{"n_experts": 16, "d_expert": 64, "moe_layers": [0, 1, 2, 3, 4, 5, 6, 7, 8, 9], "router_score": "softmax", "normalize_top_k": false, "init_std_router": 0.0291, "lr_router": 0.00126, "norm_eps": 1e-05, "beta2": 0.99, "batch_tokens": [32768, 65536], "max_seq_len": 512, "train_tokens": 253600000, "max_steps": 5469}
Below are experts of layer 4 (counted from 0) of a mixture-of-experts language model. Rows are named router (the router's row for the expert), gate (a neuron's input weights, with its number), up (a neuron's input weights, with its number), down (a neuron's output weights, with its number) and show model dimensions 80-159. Each number is 500 + 25 x the weight over its row's rms, rounded and kept within 0 to 999. Numbers have three digits each.
Before each expert's rows: a language model's description of what the expert responds to. This comes from a sample of Wikipedia text that the model never trained on.

# expert 15
Description: Opening parentheses after names. Opening parentheses right after a person's full name, before birth dates or ages, as in biographies and lists; also brackets and place names like London.
router:495498499516524504533470506519496528486478454505475492488489479519525479462482496512469504474490471528454536479504525491485503469488511466495460537464496464493480522525498463479542462463468516487457496480484494467525486484526461486526550489
gate0:515462456496500488494501441495516520510498531525469468499452477496500509513507510512535536484511485506525502495471483481488513495522451520483467525551458555490477529509502447489493518491516507515527485488476496480535521523507502534479524493
up0:494528500500465479485519517494505476518503481489520527481547533488506524506481506465479468546495527486471484497487478525537494521511559487506540466499530475498543471485524557514491501522460524498479506520502530513451480494518505470504430502
down0:465548465445522556484489475481472464529513451533543495524507538513507504465501517507489522520522520478467520463502478505496530511502512509478510556493493494434513487524511510501485508513458502507484510521458552490532480482454529431494474482
gate1:516450476523505530514492497518518521504471489531485462495516464492532494491503499513523499464560485525495510495490484512569479452529489502438482508515520479513469483475506467489482472514498510492513520529469480510528480519506499520488506484
up1:495520517487507487473514510474463475492534501474504514501486554532495494515501498499470516543463522472507495514474519487454519557476515505572522496480459529481530512519465515519512510502498493503494485474532525500483544474492500485496504524
down1:535492508501535521507536535518529504512502549528462498475508503529492513522474484458472533455470521486489527531468481525524495509509444538526464495496539484504494497465528515493462463506466487510511504495480516506483515533476474470454490493
gate2:472478516503470522478505487504530528509484473520471455502530476507491468498505512529500483569527518489489471484445505484447453480553508523493477517500460460466533493468489505467494498507494553517485475528468494499555517492496512506463521568
up2:552493500462499476510503505475462498476519525515524511509498534509558504505498473472517523434456518467524490533516470505494501529468497508524540474532496552532450503521496514502507544500526457466507519462520500493509509511523484516538486472
down2:470500507456488508498529525491487536512495490491509575491511495540450526542461479495524487492507508497533479495531474458520451524486519455578509503512500511489484518470539542499476501475517456455508487494485501478477481526526520528467515458
gate3:509462514512493491488508492486538452499476518482473494518565507469488512508516468489528529512523504503493500475495493476466514519512516527526509517497534495464518503461487476531489496524515478570503524475550491548501492519520544523489468531
up3:519504486521495501524476501553556490519476470457510535493512479501498508477507528488502484510508473533457535442489525516501483549504521465504456527463516493447481537517478440510544507491496516499460482502512475506474490499535480477531501502
down3:499457522501490445510479473532480514470507503469540478500520456499562460510525509500517488485496478499482503511497524514542529510504506475508487482514477496505495450519518486476524472451512492496503496476505484529495518555575520518562529541
gate4:488491511503492494501529491506526493506515475495490502477489511510462525494503512513516442520505502476500526464517537527496479481502507519560453522504528494488497467490531461481490459492507491485505535493503452500495487506490527542519525527
up4:466484498495497525509544509516535485473515474499502521480494481473456546491498532523500454514508484482517503474516524515497492528489535528561437513485499478474503449511529461495511476506487478480485514512495466506504496483466532539514539511
down4:492515503552535485526493497523517545528536484515467474506467490529487518449553528497483497463481510489536531469495475504510491538490481475505439479475521522505470484495503487484536470509430493482510454502495495515508466517465483469494523498
gate5:552520471510504501497512446495509497434514491507496497490531501487528518487500468516486581524497554498527502472507489474490496508456525491513527530500497472494506527502498505504502487499531453478491490574490467534489487508521521476507489507
up5:520481466486510523524491439533527499482523491482518473492517473496534479469433496508475519531509514524519508474545496488510538478468518473494520531492504461536485525504494499514523486484512491483464527555493479524502500491529492471498491518
down5:481551475525493552490521505477503436513512527532519485531501522519449452489487518468478518554482480484456530504516540487513520478530530457544471529494469492505480530504487470524491495491486441486497539530531520462504496489504492534470474501

# expert 8
Description: Word-initial consonant pieces. First consonant pieces of split words, often in species and nature text (f-lippers, s-crubland, p-atches), and commas inside dates.
router:498487497502473514486513556531515504510478492501564475500493516478496485512524445539518485496477515485516490492469535473518472537505551475493502470525520497478481541548470498489549485472493504483527512480495545518492493476533499513462480488
gate0:490545459504468477449492514495538499502483513526503513489458473470538491491499479455457504493460480485518521557513527496503504552535524462469496492542493485463454497494509484466525499546503513572519520523502473511502487465539539486533498487
up0:531484522489448478491486480466480548509473457489478487482506523467456538560527541468501536503526498525500496496526482494493513499462465497479500508470490489522511494460505483508512544541516509471470454505490529527504507492506462499525498437
down0:511513520501527517505567483563483555496430508543494503492518491503492490495487492504484543461500524481524495533492514438487539472480538497498477523465482470505548495540491470504476496479439470518494509525499544493485479507461567484484489482
gate1:486513480494507504488522512508521489521492520516497557484498429533476477497547475495459555491498492493454545490506481488517522546524490507508493500502508493516494472498507500487475515506499500472545526507501494521497499475514472519483444534
up1:490451512480486506476517511491486493492490519500489477464500524537509494480501523502495522524482514516532463440489499494530549463459491513482522500458473504478462497488534488488498553485477523471501536509533497489476497425497487487518525474
down1:520465485569508512479518500532471494484501528501499550481505479496510537492489547481508485508485478550502480495502437491497520451433489523451524549535427525466454516493511517503461499518499509500532484508505482488471506454486531508520488505
gate2:474514512489507503495542505451527494463535484511549516467500517465467471507485499521510476459526520490465490509516543488486512526525475470481487535500495506473523516506478519493542519494477540446496479506503475491528473458461523501463474499
up2:484542488505462439530462520466495518519514513506490490477475499476485515502473550502487522502504508513481478477479441515503525491577499490534481471504502516506494519485513539479500506453500507533498437519513460458504498525555486495561515462
down2:487519514511543525559487532491514526515505504495462454505509516500484455439458524478512511483506465476489454484490526492511530457495500491488514485472536517566477515494544490500504467454505475521512501506527509526502505520503469510553446525
gate3:491498528491464514478491488505472545503500490479464489500477519537500472476501490502544445533459502521523497532491507505556503518516533496475548489519534518507515525537518500474497474541516509473516508474532500457517437478520479494495481442
up3:503493504494497525494492500527461504508521502511496506473475489511538477456467480531519473516437502522501514526509501480546506530525554506467552471510521508481491527554503480545493440513529507490487538499517509496527481485507510491517495435
down3:523498507468481503529536530505451498499498520496471520480481505488521470475500529592503478511516513501534454480506465499499541507480552484490510510501479505493503508497443474519457452518547491564531501493500512478570521489526492524515528518
gate4:496485480493466457506524506482533479486493507549520507510535479485476476509473462526471529510508493504496519469510522462487504496473501486497472460510515453505482488465546507477474495488554529537514550534485533522463530521541461482487491504
up4:499518499489500522509436481506508496540492507497473524470466492528491503474503501479486540503489480497461500523497453529467518529537503510526479525526512499528519449503483472494490535502466482491481457474521456499546447501499494514488483521
down4:517510507544528509543496531546457485516507486479486488495487516487479521479529464473464504529442513507487492507537491539525484512495473512455501493504505477526505468516463463531508522494494508464497483479495451498518504511551492497485471468
gate5:500462521461511483496504492491486472477541500516544501515468466514514507492498493508482510488485548505471510443479534510529444520510524532513475540497495484500496481497500461518494488551448499471514541524487481542457475497517552561496520485
up5:536461535463493475502522472487487492460517492461537452571492496515504504518516505509487464490507566498506496489516537500567449502476504505518504501474509492534482526507487497483487506500499509459505464511509467517515488504474551533512519525
down5:475533495501544513506498507522469449476479447469508474510503529501489485515508530507471503492500541492497511533486480508519490511510495530501506499477463503458559549523495494503488482510482489485516514506557456510511499555517555482488451486

# expert 12
Description: Institution and team nouns. Final nouns in names of venues, awards, teams and makes (Center, Award, Racing, Stadium, Toyota), plus blank cells in sports statistics tables.
router:515549553457488439495466516462496477509529478513456498476479540526520503513452475527480506518479504460499522490541479496488506499511521474489500468544495508528521482492534535481446507495474505458463517484454501475488512547512480529527503523
gate0:500491519512497452506480482507480492457503462514505540482513496541506514508458442516522488478526472493484491520507524528518474531521519486500558518543480483505497455483511516489510515506501505467501519496466488504531466546473495554521515512
up0:493492479492494560493515485452512502543523526502502419514484481485484520476496522506493517524482542515512454496506481490464499475496530518482472467489521500499505542514474464506505487485470536509483512514500523543467541468492489447503502462
down0:518550460531514465479504488514497483502518526461523506517514528477513501509524444515509495488457483466478493533466521464517522494507531526535512491498473484470500472471505507513458482564511525503518485482496495550513509522541466503484514499
gate1:481508497482511507517474522543508481503496520485512488485550495555501489513476462439506537526518453516507502529455492509510435502547508508497518457501468487509527439512551491494498473470508498537547486494537478509465540515519496485519438507
up1:470503520496538535490481500530472443489525488470502495478491504500525513477507465465489521522471488532504498528501504511485484488516514525489503463522455506476521509496510461496516494486479513518474515508483513491474525488501501453538486505
down1:491486473532469539457499496504530512492471543533531503514515502498497517512513538492456549518495465519498473511477494493529524457506484529532521478493520549467509528486454482502460480501475512526526521497446561490503518496535502488478484509
gate2:484524499507514488529494509486472456518527521536508526474577492432522531479460544496519496525483511466474511520488486497527494502483524491519477508499525489484483550460546485510506475489546545534508503512501497520498502475523482529505479516
up2:471464460502508546484529488509545545491482457492526484533471497536490496487509464499487511475509482543527467465523513506471501503526488518462477525506496479485522504530476483495504491522462484518523506530529521495470534542519534461513532472
down2:483541492526479492545481489475518501502471464488508473450485510483529489466543527476461503478495514482506539502532492506536537541459516470452484500534507493511462511477514526521463475478501489502495510527446496471472488529488507481502473515
gate3:533527495517480504429475503505497506514471472508510551496507501541517538494495546496515528483492496473489498483531507493486480530469469585478527478507491442508497531542516483493497503488503527521457530527474485489444515479530528508492497508
up3:463476506492493472546522485492510506501498494493471515499437517491506461511476501470522454508507474476521490517461475443515524485516472445528461514505503532505497503488494511517486504519488465441523473478520510529522498536486493493559514492
down3:490491496507462483473509566486514454518539519503529521511510544494482530514514514490517528475477491558478519516484498512475519486511532524457468494513487474447498492479504510519454501523493470511461524518488509469466515541547478513500467489
gate4:479522510475507504471524475519470519518545505460488473519512466498511494494473508514518450539537495494460478511470508466516474517524508497458519494509459459502524527501514505474506466487524565507497453530453482483512509482515521529532516517
up4:525503506533529500515497500479474502517464525508509540474482526483517522496513477510497559474468493524527497491509493514507515510444520515518456514485494530489470515497460488541473483522491455492521599481511498523474489534486472501477490456
down4:478538508492508512494512530447501470515494542515506496524549511501500516545453469462524503497488473528491474497506561483510528524489498470536520497502491524486504501471510501526483496513496518458489514468497520523461463514510501518460553485
gate5:483535500527499503464482490516460501481551456470510514524527514513491528515486479488506520521538498518482516529529477490530480504479495517494501448446500522501492486514506524502524488495512459546510527510527457474500472518469555522529512508
up5:515492470442493527515485548482453519551478501568525495515496531520529475488455495481494532447497480521466494538500482439548499499499485529512531469483486516463478501511490520503489515472510499489494510480453503534476491502492495516529512439
down5:528479469477521493493528487524536515522515573511541471491470520504517515494480479491497509474482512517496463477485483514519539501469500493478519468536486522480540506510515488539482529508532480513496516494512530509465487475492503462492481504

# expert 6
Description: Infobox labels and table gaps. Infobox field names and their colons (Born, Coordinates, ZIP code, Time zone), blank table cells before numbers, and plural noun endings.
router:505519465510530502517474517478488504503515513536514544519474530512495465529501476489481504537479483463529514509490514486495487519507463511514476524553485500524531498478483510512482497481537482508496498491503519503527468504499497482492459474
gate0:480495498491545489510524514490467529462524512485529502524494456525492476506466424469533501569489482507498466511495480529483526531509488505479483549526517512482524432525447549508495488493504479495516510513514496502522510505488507489449472501
up0:503477516504456533497481489506479494502498522471495529499462523532501514537508548538500509428494498488465538533476461470521522481484534476489506478464512536485480512497556508492485513449479514499520520462498526486507497484547482521549477481
down0:439483449496546534512502514474514506516513543483525527532489478499498504471496536446446507512534514541478505547481482522489445492483495496481520524483499510432515487495519445489506519480522521545495537509506481503489535507501529519505501474
gate1:473495492476497514496517502489510474473521480521505500519489509481504498515490504485498507514504501515521563535496466499516484533445472471479489551477481498495470500498482464497503465524503578515499529494472511484504480487507531536506496500
up1:499478482502491474501491508518559466525465501552545467506545509510512508495499485486492481488534474498549529514527475521504458499517522475498517531457472507450492477495461496536533508549474485521502497515535503486464517515512499475460532501
down1:505460502463506508438497489490503497485464487519473499489505495507512507522445526511478495509496530532513536526471509439487497497487479459512504435465472514506511494494505518543473459495500528497489453525502509482475532486492464532502564501
gate2:517476480524510512524508448515475491494475525467487497486504579500506488458500493516477494522494525456539547487580484476476501484478500500482498530467501484496528509496515471519492470501476511475472519509491499508518478521543518461510547518
up2:514466461505525481495500465530487510491490544502515496508481542506496476468497509524514467518502530452529533507557494470476459495502480498501523507498483498482522517524502493515498460471486497493483531501490507506526478507513499456522517524
down2:499481494504498498487487496471522494526465532491479521488522442484541477496461517510510514532542524544487486531479492495503490474503532514483474485508497503488525530516532465508508453508498510480533485527541437523526470527505510555514498510
gate3:507523466524517493467454496502486526525511500519513512512520487509500483468498523525502473532533447491537490506458484500518484531510447495547483503542473489495490507520530429501497486505521469543530529519497497501505502521519538505486519509
up3:537471501509492491478500474493495560506477454473509522492527536470513500466500555504498465571523490516528502465482480505494512519510498474528482522516462504513462497507488417492479504533522457499470493494527498507522513517474527545514545512
down3:531504527538528501485526532466504505516492448466491486490490469512542469504496440475499506498509482552513495455473531523488476482490515484510541540500462535503480519550525503527504508506508507481469505481531516469476524521493464528472519504
gate4:461456512503515485460502461509502501553473469475529512495467488498447527515478516488558544475530489502501477518515534499465496545457503528514497479509470423505491514510468517493511519492468503517496509541517489536473472482484552510527503508
up4:501511477466499518492520527468539468458570540533496467507543497474529513469491466474466491538503476531500538508481466481529507475524512497498480484515510525502502519533521467528495455551512557505516504490493537485493549518526488489456517491
down4:509523548472487489502534514477571487486533502510533491523448483476521512514507451470457465488441463542517501513500487459503498505531526501557489505499521499487501524505501541503531494491498478478486521495436552496526543490472498485521483515
gate5:525473499519515492462477493529494498445492523470478490497482513467462494511489500530538486575502504487520522478534493479510491495482491510521476486514455497531520502472493498455492474499513540489542512504456515526492518495489505517507465483
up5:487478466509499534493544527476442486537488542500501552502492489463540467481517485468441520532510499508489511511548480480508530479456468515521487511555496509506503557479547504537497444486497503494504572512446509513488524514516492481463515492
down5:483519519464499477479476570440469526494542492479509487502466523526488497520468506493487471462479492531506510485522497503513479468475541530495531443507492548532480505501516492510535467513485522477477492477524495463479537519476530503484510495

# expert 9
Description: Word-internal syllables. Middle syllables inside ordinary English words and place names, usually right after the opening piece: Ra-pi-ds, abbre-vi-ation, je-al-ous, Ava-il-able.
router:541472483510553499474490570511507498506498445477485526469499495510452557484518529510538497516485541484482465500558505556466522484488452539492537525521509514447535518466500484483518477515487524490501474517498464491467499463445556469490507482
gate54:483500501493532526480491529528473487462500504522499492487541541488512509486510504536509471562491498500506455558537494497496488493503509469490440479482501494521487473549451531476536484498523518493510513499526495491510472462466502511453482479
up54:525506449518522512492459490492500506460530497524470496556503481494487488498506529536499507516524485492556479490511501534519500450503487519475479496497526498499507517523431504479498518454525557509518475522511465520445511521538475500511475496
down54:456517511484508487502462474538518474497552486517492516442517492532508495476469491478502526490532483493482497488471463509527540515506529528476502487522532461492490463479510463529535519484480520501513480493529515471538519526491486534517545528
gate55:454453515512542496492535537527483517495458507475508519467509492515488537568506521436472487528489523487516495451479552504515510504487497495492484502508504486479504485520493516497506497536504479547547551546521494498458483506492498515483526495
up55:497520498489500426475519508504441492493483491482482528502463536534437521527513570460479492521512516548537524480502488465514496537492512531498495528508487486501529477486478484539509514489505480473498536528492541487483475513488517436484507512
down55:507457499453506473503492473506490515504533507510486455509502527520481441534469503472555470502528525508515544491506525446531500532473510492488495468511479474541435475461523507533500481498536519489487548500495487488517502487502472501490507518
gate56:456472518479540543463491492499505561474506473495492513531531496492485490500487461512484466557493480510481487525533513516548482488506501500483494490445478497514497517487487506483488524498510548518518517488523462497508516482481485543512506531
up56:551520448487465462514501496474481485539504503551494543508491523502484504515482520473485497547476515475517514471520468491515492482501466488525533498572505531518486456508532469473500500483509501513521516524522542519513465520500520479481452512
down56:523545490466508493476505517516527503510539466566450499507518503524412500539527508520505454479502498503496511510510522471492481477480472553483525541502530514470514466527531511476522499469529502499498472464512506519510499494533510506486519512
gate57:503492458503487519482475532478488504466520523479550530452525490508515512452476490502548451531462477515501467541558532509486500525503506550437535528463514479497461502555483459542504483549486493542544499507544464473503516477491501483522499478
up57:506519511495494505508512455537506495504505493481467475484479502468507536567491498495471504494487501508514521501449526493502472523515527512495474510480447527499551454481541531510499528492505484499499527447494546501538452490487533506455550502
down57:502479514489516514486519491503537506517474495502478515473505467489498496502477479524503511502508480525539509466482527529530461506525540521525543463513425502481470479482505538570469488519493477516488574466479568484487514505512501509469549529
gate58:497480481519494498517541514498515476496514497464497515519515477479477496520499528479542480509508495515490531567488507535519486504527506485486539479533456515489494478485506514527503484498524511549471477532500433500449539499515520472440529467
up58:504514499483522502558478482505483520471479544519497518509480553530542506510499492478488496518451517508530487432489504503480526453505515480489469529511508510499472497508496487489492497510473484461462487464523496505520444496514494495517504475
down58:491495565521504494508483495460509480504429517570508532469499481527473459537513483496490496525480537544496526479465550489489489484543522494479507493509529483506508493474488510497542481480476514491483525452507477494538504460564514513492538537
gate59:461541521500477490522472505471477520480523482520494562539528463513483499545478495488491500480506488475483549496509465495525507498479495495504470485503487476484501517486516497487543517482522521505491512488488462485434490480520474499515503519
up59:501512518522423518559517474544509481490477500534521532520500486560457477492486491487454494502488493553482495466493510506514492465515523542489483488473491478511502503494473545491522552461492542503517472519545530539539470518509499481471500492
down59:562501470471537540457512497488480486504503465463475479520491499515530541531541530523484513523505483513482502527510491496547535490486513532510458487480473508483514518448531501469500496476498495545469471477509492483490462473498466473513515499

# expert 13
Description: Capital letters and abbreviations. Capital letters and short pieces starting abbreviations, codes and names (U, O, Co, NA), middles like Pro-to-col, plus hyphens in ISBNs.
router:491535462506500516524460518449532534519534528467503502467478474504507510508495511472469510554499507487467522508452524478513532486481450488537549496504535514474491509523532507512505483482482465519514480496489492494491538503484500535521530501
gate0:457518470481459481495444483523509533524532528504498473516492475509464519511522513476476512499498478526529512468490498494476543508506487466474507488495521485491501488504494521466509526504474505512531524502493530454483514469518498445498492550
up0:476519464518534502503516526509529510491482455476477510500491479488497423520508514529584489513539514511481451517487497496509528546499498513491532522506473491486527482516559471492505461482510532511486487484449506518472509511503513517491535482
down0:462475517496507487512500510497503471509490485507481502473516509485500467494503456515551468481496468531471569490533478519535529463509507530496502535535464516499472510486516494460502523517508488456462510483498469536513487493494526506480553493
gate1:529465517553469484498530531513534500484472487498521512478496549463522526492513516507519480506518491460522516488504462464549468508501502470510499491525501478499521517480505520522496547523500492515501498504544504481491492495524528535530523525
up1:496464488515493483508499533471534508477516493526490495500494499457480512513480478538536499530477506523460483508534531479539512511507516497502489490511515502484575483503495464522482426484509514501487491516503512537491484493473512489474497479
down1:494480533520512505524461548448511497498509500516492512503521552462496502504488479462541446483479530479492469511486445490486484486510535512472487479498496506493588507496492490444540500500506512505462510505537509516483473513468537447427500489
gate2:501486449567499459475489497534491513477502500466533518488509493509492473501515499494502492551518482455461491546495517509555485517492486506476508441473504525488498497530519530505533447469515534503527529510510480475480542477512505529526458490
up2:501494478516520441489492522506485499493483513503525535487490492515466499466460462479525510466518467481498490532472530473544476566492525474502500464491527515487481475543514500546527469489542482429516526503505508467466517469514523495456470478
down2:478515487496496475466499475513522511506516502475472484447506448561512440487535497509480501484506542491507494519509545528507473433513464504559522492511538505528462492494495525510490485460517494474473464511504466504475501500553474452506492523
gate3:500521472496456481473542486491512532492447565488536497498488479526527485485511507453473492544524475516494505507478517489491491488514510511508505498479510500504453433533509537532492559514507499534540537514537459447522523516501501482475488509
up3:468480499483454505474550502519522514479495537525542502477502505457553465499496491478468516489516464503519529489471521557484507498527495450514477501489460500448530494495497506513501482502535494514524510530497441474490500467528519486527499522
down3:507496516483491507520459529530490497484520472476521453489515517457520496456515419542515504500509504485465491501519515534496484514530468524481464520489523537545536479488451508544540528466519478477503527535516526439516500521499521508499494532
gate4:483542518531534513525497499525471504482446466498496495501476505470515458508518493550511488532495522552481445475514526517501455504461524535496467498486443490462524536518491492515535509504493514514500482498506529518496491517546501510478509476
up4:495481509499467492470514510493535494545557542507543523477520495503494509478509513473499500467496476437508511509493457493478544512547448506473502487496542517534501481485498498482453514509514486472511518499510461482506491472458525479499505529
down4:505534476477509497500479503548510506522446544520500499456468496519468504489498535493508500535539460451518499526496495522488542502523478497520491516502500531538494527468464489464558481478489499519502506515511483553511457483496493473496505488
gate5:501460461514449520573543504486489513501520467529528465507487481493484489485489488525501471508524523526473536508488529461524500508472529448536505524458503494504473455489475524501456524487504506521500495507534497510526483470471519556532518550
up5:499508499508477503529457468510503534489495461561494508480486533455471481493512479505525475544500504517499499499521521456473505509491507522480496512541503481513486447492529491467512554484516502560515500515496548508489524481521495523506442514
down5:485510513498530520506522474537520482480462500546457511489497492545440438491525485461518489504491535507474524514512566472530475503524469503486492497516543485540489508485505482452516503457526515511519500518514511473549509494502511501499512547

# expert 0
Description: Name pieces, list lines. Pieces inside people's first names and surnames in lists and results, plus list dashes and colons in infobox and taxonomy lines (Ekaterina, Family:).
router:519470474544502459475520487519454476501513511459500493502507483479524498506496512492514475523528466454544523511497460537491490468561538504483509482517464532531501451507514521534544501468503465523479543523526493438495544510488500485516506502
gate2:495506521523474492484552510505493510491477475444496470503472522515539483522515530471492467510482508510485504537499499500530513464537473498471535483515549522533511490507535493515531486472512489463519464498502500482508494466523546498577479499
up2:520489516550510555460501462478479482518526460480505553482506494560531500515434522493470491462519502517495488530503490493504503462528512506492503562518473510503479499531529526494526496478504520484470495481475512514476511498495547507581484494
down2:468542516518520512482533520510509485511516508479460483496494495494526451492505487510530470528527506488506497502529499530525504491517498482530517467492533487460521536505503496529527504529465519480484456488468516540500517492475512476494478485
gate3:462497498521468494517519478436513519527477486507557478542497535535485500499489513509512510505487590508506504484496509562512514485503493458472503480444509501463513493546502509548501493487465516468477477510498493497504528476485509510519462508
up3:457493468488450501477486492478501503490521498549487497476511483534472529484520500472464502518459487483503506496540519480455493552503510522500501537570494469482507455482503495499486503531509517483496531504515476544490498495499499486504531523
down3:487478488533528476457518492565473469489459516511473486490523517477484471522492523490448482527524506561527493525521477485474497543529521495517498464516453463505467509472517513493492499493486523528481485482475481489519543484517473443503532498
gate4:548480513540479493495532532553483492518518486455493500546505482555505486531515494488486524513569481528488518464502467475545436485486500516482540510508527524495462520482522534500470475502517504502529469524488472526496485530537488486505454472
up4:468505489460499523497480469452550484496502513547517512423498491483458527499469499487567499460441532489512488514518512506455573545500527486511470521494475474487502493521470466472499530508478505500497511475474510507502512476485534510503518534
down4:526502480513485497503481533491535506494490515485511485480485534509470502479507496500483486497521517494508453513506515529514563499447500484479503542467533511494507488525506505501509451546491487534565486498530531530480503491482479521504412508
gate5:465479517544490531476479493511517489489486473530490506483469477548477519498484470547494488445462524517478513496540491526491488493509521578478445496515483483518472515478482506485491565505488511517505540479493490501470519466537518515507555504
up5:490482510514469524491526500498532541474444488513495537496515494508513506522501469548498474493468540534510499516524471512486499485532517550458449531515466539497517482472494480513496519485522457507530542457494458488475468481492546484478549490
down5:491494493497477487427486449495450476485521462527495525486528494480563524537497466567513486508537468504466499481517462504488487438505502547505517496483465512515531502452498513501519529501544458496477494505507509470523495506503478535496514482
gate6:497492459547487517501497491475524511511487496479492486536495524482484496530488498474481553545441464480494499465492524530484451518533513511507517466510494493481547484478485466530488471508527493521530535532509489530514510487519535461542459486
up6:536479481528509514478510495486516533518468516466515465485468505509501533511493501530486530512477457460515515490447497525476486482526532504468475440496481511491541488491464536516494506479498456522494495501528514536517516503506495446520498475
down6:551511525526513527467497433522531488499522482496479506513455513496519501518454515533524486545499510499509503506484518479500490500515484478520561491527485466479520518511523468513540535481473491482438474556481497453494514491489537510515454503
gate7:469501515468508511508522438519508531495485561531476494546512465486484510548464503472558483493485509478525519500500514480448514505506531485517503510551461491447504504510501479528516495514490467507498516517450521484442476512529520471473522520
up7:462528540515506488486481574534485492512558497494516535543478462477458492486524493513479476483514463497482483515541487514491522526502459506477471458484513503506485499480546516492486522492524478475514480510515478517517497502497470498503518458
down7:497529498530517522498452534489510499476503540462549556516465522489525467497498477507500538462489496591499447526503480500514523519441499534515497479521461527479514487496492504500488502481538500466522473482486540502482537491506500493505459506

# expert 2
Description: Adverbs, infobox field labels. Adverbs, comparison and function words (than, very, usually, since) and infobox field labels such as Born, Died, Released, plus sentence-opening By, In, On.
router:511453494483491503470510477542507472499457538522460509551516527542491540508509536490458509500554497550497500517518491508504506528509483509485489552489536459501505450520495479498524507526478527515493523516519513522519464492501485539479479490
gate54:463534499542445545498530484527478476502475480523489502478463528516450478473512487496469491497540447561489447470511447492510519556483480539465478484464495458504502513486508515493496495531462489517508492537514510491511521533490526504479525519
up54:514513514493511453531463492482508487509495472529491498521525468477514521516472518520498549463504543476471548452506506506460499484518507486506472495509473457515458517506499450508496502479517527530498494522485507534461496477470486488488450503
down54:524456547522522458449492524497458505498454523473492487525506504501471516520496506496507526551513549513595527493512500495514498500502513475524506459524491526522496499497484484485520492470514513486509516520503438540480546442486478503520524493
gate55:498473484517492495480507487531522512455526509474479533538492533522496491506471517460483467525504497501512481481480507486524499506495514482510504504498546484524516461467511486487473510489519536547504512501466497509493485515493508481526464530
up55:494507503494494473487536512510516519467493517493490527540481522488521505497479505489534432544496517481517495506506500454502474475508497471497510543498495499480523449468471513508498480528515536523487505469475485494482497501528517520491469479
down55:530488537495504492482500481501488497452492498521504524553527509548472489484485482494412491559532503489470563499502526498524511503491522521470480506466521480488497488513480498506538490538448490475495484473482505501505496488537462521486492496
gate56:526515471497500486494505479539512477513503488504516508515526507477501482470511509462483509520478530513471513508530495487495462472507497468523527512518534486507516476446515490476503513492459528527555503491472527476505507482530480575459474500
up56:515493489448512525487530476504497468493531451530530512490501499470478497459495519482513502503486560525463532530515491534486481467518506507514540501513478484494478463448513510492484502485450509522495504507469530503482517488506500527509447477
down56:508499494477467505510458525463503494482531443494497514523508516519516472494455547519499486500532478513515503496500484500443454504504495443525517487517546521516462509476464502490550541473476544522481511543455503501502524488500457468504492431
gate57:547508443503474496508486511500519495536470488532508499499491502498497484487526519504531518450493442460516508506531500513455525545532503486493515488501510497567491481472489496495551499497522456537520476419499481482501476525465495462518494533
up57:519516510527504529511489525483513528479515498464489538457468493518502496491504492517507506513476555494453498503477470510523446470491519523476465488496517531483475534492535500484415551514503541470494488513517479487451537497509481493465472496
down57:456507511516500516522507482550477548451493544513466508503518502474495481443508494458502502528483507534466506469488473483504475511508490511522514477540519490503506518504487556475501502504486513465482492493488534469517517466479506528459487481
gate58:520461543523526470480552501548493465521432546504529510503529525502543517492497495498497509525525498535507510472494474508547530510502496484532483534481514464511484475506451476471519470525484477505512532532517442547461493535490499505551469488
up58:489540513494497478510503461478515531476510495506479521533498518493488480490480551532480518505540512542456510474509484508488503493473460469481511479547482478488498502442512531493479524559501522517527522529475498472525483475483482530497502490
down58:484545489518499508498455439436488462504531525485459454544542459528474465498474500559516490510476502482496499503527493497519465485497524482526489495487522507480504494510508509540483505520456492473510472525508544449500512461510534518504524545
gate59:493484504481486495501495506564453473514519519497537516496496470525468526496489498493499510464492513549483544473515509532557499496505493512497521495480470504534550510499479530467494489516531509539528482541491482492474472498478508457466486481
up59:490510453507498487465461472477551528444484511521456479516504489463473511528509535504502482506517489529499479539515538480422509512473519486521495507539496496487480520525511465512486479501526510553465503499528489524527528502498499433489485502
down59:535491518453517515502521482531483481498517486477526497517492501467480496507541541491506478467496448469521549481500492457509508506494465493488509453539487506494555523493499416513468510509536508515503493509481454472506511467500488462524486522